Below are experts of layer 7 (counted from 0) of a mixture-of-experts language model. Rows are named router (the router's row for the expert) and show model dimensions 0-111. Each number is 128 + 32 x the weight over its row's rms, rounded and kept within 0 to 255. Numbers have three digits each.
After each expert's rows: "comes before" lists some tokens at least twice as common just after its tokens as in all text. This comes from a sample of Wikipedia text that the model never trained on. Tokens count by the router's weight.

# expert 4
router:112087163082118127119108129084134132124073115101120164083160124127063188112114123147131071067182094122093107189182147121160176098118091126135094159103131084136154111101073091111091129086152145084137120167082121142090099089180146197180071121153121089075075142145150065139153167070105132156155102133151118094115116088154102154146108118128
comes before: "ed", "al", "n", "ation", "ing", "y"

# expert 16
router:132138061121149170116153134143132133096120106101107152193123117194111148188165156132136105143126119180202156157147162149142102094114162140139077116183121067145141150137143092142126151152098146125081165166158140140178147060114133189071121137091142101123107114090189089129146150144083107092103119154162100086112141097136096080034125144134
comes before: " ", " a", " was", " re", " be", " been"

# expert 13
router:105135148118145101130113108147162151167061127199110126138054168135146177157161130145109148168118094157141168138121158156123124137081125063120125115118097133097114139127117158110174093103129131132095122075140162022110162071097120076090188218133158121139169016072089137125132115105100127166115121122162152132090121117133143104092097141129
comes before: "\n", " ", " 0", " 1", " 2", " and"

# expert 10
router:080136163132126203120123101139152149134173107151135121151100139138100113092130143076084185144037128162148136147225156159135107110164108114114074098215126153151095134091083130120126157092148168142159086154113118105146126105070120132113157116151153067142141156102115115133157106135139083121092072107143176151177139158094107119160126100132
comes before: ",", ".", " of", " and", ":", " in"

# expert 21
router:124209109064120138173230145128134136169052130137112118164073139076155176137175149116142111149115108111145130086161144155097121109115119119163121121135117142162106120149109129098202148130110153118121116117094105151136168108102136085116122179127133076180148089064168164119129146072093135173062142097168142122054119152137119104152079154129
comes before: " the", " a", " his", " 19", " an", " its"

# expert 22
router:154157139140119121170115156097125124159103114129134145120125193156082082138123136103182141121136110105156177106127147115154102123162089113187150086115129138096103113084119179088125139120123165094036165134109116160041146138119134128125136111120130108123101127213125126110126150163097107125056179136130129120089094070130122078163122085095
comes before: ",", " |", " (", "'", " and", " was"

# expert 23
router:069099139133166150138152097073160119150145125101159180114119099104097079143146170099123189127116102196142161081110126138110144096177171169082098076095153122157158071137100177144125113132140166108143176169174126099116079158122133121097087135111132110168108077104168158129165154138133167179107153109139157101163181026056070136100148144073
comes before: " |", ".", "th", "S", "%", "00"

# expert 20
router:113156129104142172145175162107101178121066121105122117097117113081143143159115190119169098167126121128123106116078141173149075116132168088091134154088091108134098080079139154060175138087192094078115133110099127162101123170115153118104160144152136134106104126188143164137125137157120118102131188095119094056073156133070095161183098109144
comes before: " ", "ly", " to", " the", " in", " by"

# expert 9
router:122108092130142126174140120117185104151123094159158229149127100122166100148115160096151198203112144190127176123125109162085101107144142103146090104135145115137096090127078136102130129162124105062112129072125151142082083146144149118099103140071170093095099150144109151133114146140115118132139178111176185153120106104075101079018097141030
comes before: " |", ",", ".", ")", ";", "–"

# expert 7
router:172094118114181090135127122140138132135172092170182135091124075168170047166151158102120157121114100145111136119119117122123112147112174169146113075126120146187187137125144177111216070098117085120084088142127121122160217143121104080124121152092143103132139144123100144203144143072124114135105097151125094164149091144126120114185167152137
comes before: "|", "-", "\n", "==", "The", "==="

# expert 12
router:122120099163128082185155135144136126161135109149142103139086068118073163088144167156124173153100167098146138164126122129098104086133083163168122150112126123129137119155146158134130136135142115117123073078099110144102217161157128112131104164120088156118064180066162114143094159157114118165139155112192108104126113106138109106090109056166
comes before: "s", " of", " \"", ":", "ing", " E"

# expert 15
router:051165084122147163076126147070118143109102114122113107123113178165141136163129113155184113097144199161115083073134127173101156115162147120122104143153137146141136097117112144114092130133119123132098172138117101023056148119124121096130129130129194145089120099140115109108161098138041094165154161125126078174106132107114153090073160144140
comes before: " ", " first", "y", " f", " p", " re"

# expert 1
router:154117088132122161159131090100145167066175086153132098154124183124111121117157149126153111172132143203114103185121180153139085143048098119093137164142113181157116116087126116081138142039169119103153056105093130187112155104120137135115132182125142139062125176159096073141147136123147132108191111067222159115133121148114101147169108062172
comes before: "ed", " of", "s", "ing", " in", " to"

# expert 14
router:122195144092157133131136113107141042129110107159136129179084083201170101136133150088177104205148192150089120116157137193120134167160107113130135112155132107100172129102115108128160139143112125133143193146124131130142085126089092156134139171147138149166153042159169110175164170149170089173168100128159139169180082069103165109098141136138
comes before: "\n", " The", " He", " In", " It", " This"